config = dict(
    n_layer=14,
    d_model=128,
    n_experts=96,
    experts_per_token=4,
    d_expert=96,
    d_shared_expert=0,
    activation='squared_relu',
    moe_layers=[0, 1, 2, 3, 4, 5, 6, 7, 8, 9, 10, 11, 12, 13],
    router_score='softmax',
    normalize_top_k=True,
    routed_scale=2.0,
    balance_loss=0.0129,
    balance_bias=False,
    init_std_router=0.0307,
    lr_router=0.000721,
    vocab_size=1468,
    norm='rmsnorm',
    norm_eps=1e-05,
    tie_embeddings='early',
    optimizer='adam_hyperball',
    lr=0.0124,
    beta1=0.9,
    batch_tokens=[131072, 262144, 393216],
    seq_len=256,
    train_tokens=770700000,
    steps=3324,
    dataset='wikipedia_en',
)
Below are experts of layer 3 (counted from 0) of a mixture-of-experts language model. Rows are named router (the router's row for the expert), up (a neuron's input weights, with its number) and show model dimensions 64-127. Each number is 128 + 24 x the weight over its row's rms, rounded and kept within 0 to 255. Numbers have three digits each.
Before each expert's rows: a language model's description of what the expert responds to; "mostly gets" lists some tokens that are sent to it at least half of the time. This comes from a sample of Wikipedia text that the model never trained on.

# expert 4
Word pieces after the prefix re/Re, especially le in re-release, plus the and verb stems like exp-ect, redevelop, reducing.
mostly gets: " re", "lish", "iginal", "pis", " East", " cons"
router:139154114149145108148184132147140134136124109112105102110085120096168186135127115173143147149101142116117078125083131140181178143142107146164159120097163164156111155114126108096109091099097097
up0:138115090114105122133134124147124145099147127172135176109117160146115126126147138097153093107119179110134128147133149149155132123125127110141116115140113133149117158119081153126113105148113180
up1:122140096163124108139137136161096166113109126112144205088124133126125146129165109125136120126121116096139142140105092154149118119084148105118154115110156147142118119130122122104115129135139144
up2:126138059112118127099174174129126136170103174160131127090101115121150132137145092141114125148104127116147098125141133171127127118110128130138107098119140108123114123115111112157156152152145122
up3:155097129134125116115157111133157136171134153142103158142131111141102152109148121113088105108164143150081145109110127192147064137143148152126144071123096169125118138125091114114118170136134146
up4:114099198128108124107113091106118133138168122135195114143173154139145154132128141146143113101101135143108143095122107093128133103121102170099101115122136165121158148176130112137129149128094112
up5:110167088123122114120175095132105141154122145112126126095103109097119112103129197136144134121145117130150150100131112136138122131123149168098149130113081112107118205125149134162115120146140118
up6:170146148176123168142146101135108167128131144133135190149091126123149130105171145155138125128098134121143086078121146139102144118131115153132114097120114139146157131109115109123120158093136137
up7:109118145118091143118141100138094147114118135152137133128124090137150115167117131107112154107104160105106157124145077127128089111112105122130113171121131146107102125117167156142122156125103109
up8:139157080133127140167094090156102109128138112145149135135144115140083134113133132153133117116156179160129130109146170113117154106115101132092160080129148156160136128166074151094145149122084093
up9:137117089181149162128110099122088130122118135113130128132121144105134146134130125139121122093129131103154130111119134148157117135152139182081079151122143107159177115137155136152128144196130127
up10:107157137126128140107163156120127148119177124132133109125178120080130161160128138159157151145154127105118162103120087115129108133142116142162150122149126134096163112151122098139144120129096115
up11:137140130112160152109090108092114126136099148178144098110099155116100118121213127143120119116126120098179096092123095123122140161077124179147139135127120143136139113107133118167117164125141119
up12:144069101111154141146100081119088110142182123152089117115114150097117171120139117120130129096132121139096138145118162098098099098142120117151144095109144130121106115118136109174125097140123137
up13:156123138132125134114087123181111085120129109101151132136119131148131146136160167145116133122150121202151155113153077075115159153084132164150126143098115155123176106177141130125104126132137153
up14:081121172105128128133160100142116107127088108136118142070155150122141096109136140164147139183151148122134126129113115119125087140128108179093131124094129131082143097117113099178143118177119126
up15:135122128132129113146160137121165167141100121112099119116107182170135092104158124088097125141167144148141138081164136096102128104152138134124092150170114155055125106115161119125149115125139163
up16:161138108162121162134137130121122128102175158140100136121131081138111152120107172152097064130187160136105127123133146119119148072117136152152143133167156120135092159138115200118128102120126079
up17:109133177142148173156113126146151088116109113152080115107148097159106167119147145138146135128147101187087121145134120117157122145081092162158116124103148136102149102143169123136141130175175124
up18:146134184137124122131143085138153114151160184156133116110116143123130137144136139111138126123132153148088085069114065119157143154116141109138164128125138136135134091132100153116120111139149131
up19:113141063126108148028147114133121131125138147124117176120096103086110160096114124127085133110161084112143088115125120090189145137141137144153108093141130165107139094103114117130113104145139110
up20:108070113118102133121141127135145112128153087129122117105138133165127119153118135132080113112120138133107103073116128140123148143100084099123115109149062132107164160155135117115157143164143094
up21:093095108139109093099136125113118108131103184149129150110140102154140082073151109123118091122119118151122132149104136145134141095120102106097152142124176154140192092109110135149147097124106160
up22:120115110126162128152154162130088114110164122107125119079115117122110112106129139104143149134135073117124141094138148105114124129137124182149135096084152139088160150095123138117121164099118101
up23:143124159122107120154121087113115117173127116194125110121112141138108149075124134100106121100078133121123123113125147127124095145156082102147125124163118125110117147126163111172145106149097133
up24:141093136135137121087121132133112141151146145174113112111157114139117148157106140140132117120099119178099108141130105101154107126102094152113124058096103088136158145146163108095142131122122103
up25:105136145160144163139131077188134149111130099118121120093124101132104122160160100087143149122145092134111097102130145078147119131122164169142125093117128119132163126112150128152087126162091144
up26:099113185150141103072116123115155138130164137151121119128169135148157115154168130116117137117116134160105116129154098122128137117082146125149080111124123105121126101121095114125109153136107175
up27:120146110111098120160149125113117123088149101128143129088155106143127109160136182104159107150153131130106120107146161094151086111124112137079164127114110082145130171124150132129069127109119118
up28:078113147140127150115174153093145111124130151157101101071126079105137142131125141120101090122118130145122136103105087151132108129108104129140107126116099146081124177092126117131116123132158114
up29:126103153129137108099119153133137166167096149117150107108119166116114138140156149102140096125170076143144124091113138093100101089125082155103141137109167124105120144138139124125106121152123133
up30:159122141107143156140124109136145163148174198126126108084147172092120113172121107127145106132152103121154153143129105066142131135088133123119074105141101152074143124164129138137139121132122107
up31:115089105198147137152148097113121077119159128163167114140107137171158096155119133135131124113130134131110144119125140105127132155133125135165138101178150156123128057125131112172124108138120130
up32:135094169072092134115191129138144166126183127200110157134107140108113115140165122128134151149116161130120116123098143130132125135108113128130147125136125117152134154130120108164101089121131126
up33:128138127087116115149131151141113106134133146124135124129133113120132132120136168171088114139074088152119131099122169154114118157132164092093147147110160148150145092105124193141134118107115094
up34:105099139145165087079113095143120126114175145122118113117162154108129145142130103128112181103145139155145144128138139168128126086109147166092088159174098148147176122116153116126108141130135151
up35:147119096166106132156168106167106116160137113147173133110171145139138133131132134092121128102141148152115087126123151140144094122094140147101146096109138115093144168119156169128103108175106099
up36:086124145134153109145180125128154125150082105151111131128107155164108087127130122139140104143146125177143146110116125126126138141080120129093130109114116175142122148137154132122081169149117133
up37:125083136129113138104165076143120139116179159128141118132154146124158117100094130133122161108094135101101082108105122084138102150115124141146122119137133099068143144147097177125112109165128162
up38:196075128165102132098138095122118150156126126164133159137141127093151140113159139165087122094104128117104123095115116115135131125153090150139149144108135123136138122102158104126144189091158135
up39:106093132147112144150122153156131140119105163118119110106119078115113082124119157142095150173146137134067110077113116082141140173098155138125118142137105158091143163158111161149181121100116120
up40:133148168141135123108126076113129129136133127102134140147140121154101127108167137114143147143134144159130132141148085097108148078056148107126154134123160142141130082115161139131144096115128127
up41:168121125138121130077124120156087109127128110113114152138137104110089150127146162136109146105166115123132108114110103150110155103119120135106136101116137129134133091179180105105125124110122126
up42:118141102075136113117166127151103085132152162128176151131100126145117145122158122073128104084110091155109103113124103124124146091141095112139149119107098157098143140192107140123123094089112153
up43:144089100116137178118153161190130094116147111109160155159107144088105103130138135088127106115138080141096156144134099183132153178102149158081111126125121171126154128149081138110126179127109146
up44:119130125115136154115103142117105118109151154173122163140139096128132159122152157155133154074127070087108146167110131121094136172079097149113149104113095109100118128132150204135140121146129121
up45:100121106087134102136127132137140132085144110160154129127126161146137118101180138123158116105155153160116084088104099121115103124075098110123105111104106138121147161130082189107159170140125137
up46:112118126165120092140147130129143159089112088124107087098135107123146138159145131121124140142123134138093156141122102078135144069113130144107131126119093108124148126093131133150161087138168117
up47:125103107128116102123174125138132103088069140194141127144113194142122112114131113122096137132124103129097137115096159141150128133141173115092156103131127107165158141181093117109118109154126110
up48:145102120154093145131128083119133108135100139130137147112154136119133140131141153135122150143160120088088127148141141129166107142143103124117152169114141149075144133146115121127120096133141167
up49:127146148078154106081139134130061136119140188115160130095135125115155106128167155143151140129126130125118110091105069130090131143104120090133154121115127100166137109116169134144121138117144104
up50:115137184119121104061144174131118181152095112131130157098091133175137138105133129124142138142129123108121121096129123135118101129126110103124123138108101149154130131205097108137165119124139140
up51:151154164146118165094141161099085155161115165116119113106191146134132182109158112135099100121112158105122083142129108119148132111114113140127118091121074148146146082117121139114128125108146138
up52:142130123126111118164174108126117149102194194169151132136133102143145139102132147120121100132141081110127118130127112154091120113110086103118155134149125131095137124109108139113123104112129159
up53:142131110111125166146135097120131112121131154105133139120122101129152104107122163163156132135154187108108101127124123086159096087160157142137078167140159144106107111149120101138113145172135138
up54:151138106153138114166110120155145143150120165155148143122118177105100158092121148130139150116139146120153082120152113096122154116121131135121140140119156077140120133130074174152108134139140128
up55:108120089153148095120183105107117166142106113173174157122111156108109114124155103092127107128103167126097138141117078143132105141130138097148121074131107152123115181152163119147115165103124144
up56:105120118140142118124143095166118183102115112134094136113140109160128137122128081129138118128144155088071089118134150073109101102151123166155144124120146138142140177108125118132111118109145135
up57:113117085116129124115132125110078117118152141141182133142139172125145136136143112138114125127106127142136156129122086106111134143152079094117129121157141143164132167134160121097119133131136139
up58:151143123171139122138141104087145140145160124190146118113109147149098155071151143115103134084101156113107110140110150117133129089108148128129105146092123142137120151134142122136086121113145160
up59:124104082142115156124125127132116119122132137117125104104170110100140159117124143140111108119129133111163156109116137103130105126103159081126144104142152138129114150110143150138107119163106091
up60:142105099092101095134158088129164113111124113139135131099166120113098116107135164121110121102124155158131161163156144128154127164125103116111092134115126146136106122130104167156100113102118107
up61:183166073161158135092113142147118112156093170107133112092126126137090146118130160141149092151166110138076162088129081118169167114102142124143106110121139120097106130129097162103116140118150126
up62:159150113119153131130121137140122139121100100134147125117119163125105128075146127106087096031136163163109168136123159118091165118139124115126144090144120151168093097160138139135127125074164096
up63:098157088123140167056107139158127138098140150115089123081109123086150115119152124130153106145114101132085137155125116103161109111142137131137156118116141087131133161105150138122130098152121148
up64:141127112101125139122142107126120105123099153160113104099147090104114109138115153130150139113134133134105099109090104119127125163104118136132126082094110184085140092095170144135095093151117132
up65:132128084146118160074135144102149160146110157177134127115157152132125107134133139119119112106102154138164133146103056117112095126122160119140152125108162157111127111160151162110138109148158131
up66:173100135114125121161173114130130089155147145169137149137119129147129124111119110094126109114183138163074145082120137149105139093142133128110107117134109146127172135125083143119116114160154130
up67:073114149190095114146102115131078181128101123153140127124136124108121180155153135111139149158120136124119121151160110122101096109112125102139120151118121150167157147102142125155118139078143107
up68:139122126127117142105119130096128139159131130144106116136115135132125129126121107129143113126137151126117096055107132146157156095107190120119138154089112073060181156121103131149119164102156116
up69:110113108124142113110149127157135146142101063138087123073160121135123144130157121103144131123145119132119141126105109163137120156104102151105156153080149111102112167110162168122121119133120134
up70:120128109206139086095108110106111116123121165133123176129125127125106120096132181159093102124145098148127131116129102106071118141096125144130108092106147124123174142114110117126130139108129093
up71:109146106156132106130133132148120149144131138156141133127111142099133132139173151142127099105116139105147129116166109127109124078149140139146062101146117112160097117110112094177119160126117087
up72:147141120141124133149158127116088155124137160125112128120146133100130113127147147127107100107113120135141143089146078088122136136156116123099115117124150113108147140128140087132212123134126087
up73:123100122154085163069159128168117137133087119163109146137112106101097133113127135115103120123141101136104097130145096163150135139118167125096103158154108110129165141155114135165138116095123168
up74:129144130136104148155120133169109152141120129134158130069109109156124116143168161129114147161160118135106145135124171131185145126127152164102152130141109093098151143145124115144110131140111107
up75:103132120176123161139095091090084097139129102137087145113137116160123170137143186112085091120127112140131151137148117118132113177125108121084122121119141163139139156140138140141150162099145103
up76:147112159114117101113117154134116145170107118155082138135113097095150145145152119125088124104088113101096143144133105121083126108108112135120147134130132180137163133178150159189149111108163123
up77:171140107147161099126145108145157120148131141133091143136144134110128142152156128160108163127097114108094150154116069130122138128152134146113141118137129129166196131131117127094091120130121184
up78:115119110139112095075158103130104137124167106165135150097129126159140115104124115146104108133101144110091131113113141130156114079146158136093163079126117160117131076109135169140113129138162112
up79:097128130171131154124101107078147143136107121129095140116126132134090136136122147102111145137139156124141098105104127154149098129153079173127132150130157142087136094184133150146098136087151141
up80:161088150144127107137129145107151054155075124118107121099132066153086118141143139135138138128155124135120121111140138145120148130144133137071133119140114128173134086114169115106106105146115153
up81:115135094114084123150093114133091155131156163149136171099127129118147121131165125135131145114109079146114142146103107073157068122149112129100141156140143161137092151126129164143112131120153124
up82:117113076134134097117143151132145174096156124174120130097112107095131137142151131142109104128114142146156138151148117122122087150132104108120053114121119133155112141110142154128150139143123133
up83:157091076132165079152152141120128117140098124127124161119133179120138174107127154134133151136161154129129164083128110128151171153121064148131139134103150129135154131089131117108168099128124144
up84:122138127108094098124141102123135102141147123130130128145101156148102118122136117117126140140126113099152135139132128136121166118133119089069112085148132147172176128124165122105179164141143130
up85:122128110102137144105142124124120148121121154138109140091122112102149101130131118113101152157116119139095101145105086088123087087119071093150139138140160164073139139165156131108103114141158087
up86:126134113082140091133112075135105123140122148161110178084119083131131143158107117085119147130128084157153143127107131112087134141122097134123079109121110115152173114121131129129116120127140151
up87:135105099105151152161137134122152161124162126121149133120106129082136150105146161103153096081120175175145146146127129113110143159144121170151131153110143134109110165141177114098146136116166140
up88:124108125123120133156147110104118141124096141149102118063134079099088160147124127111145143122145110133187163104132162116125125177109130142121101138148181119143138133108139125162113141103131108
up89:129141134159104130122108149093155144119138103107125110143134116174147182135126166160139147129105099116103152154147146142141124098130182112096142126119105157139138105145121140132114097118180080
up90:114164114101142107112115136104131128113115087151113130118112127094146117138146177156120108122127120143150186120132115118167157144165151125142104150105070164130121170179099145152106125150125150
up91:127126106133111133139097125134144076109147188130142124111166129120114119130145094140144135110100132126089091161122131096120155130066153131157122107129119112128176130128104141138106109126120150
up92:098090131128133147157111129119121142105140152141108132105096102101154120097144156090099082125110131095151137115144144087144153139096125123115101156154098170121187093167104141113099100137106161
up93:137144162090141114124146169144147103111167133127147136095143147116097128144117114100128109108077174136098160121115132097146085095112131121143116131123101078128108156114129096149142106145132151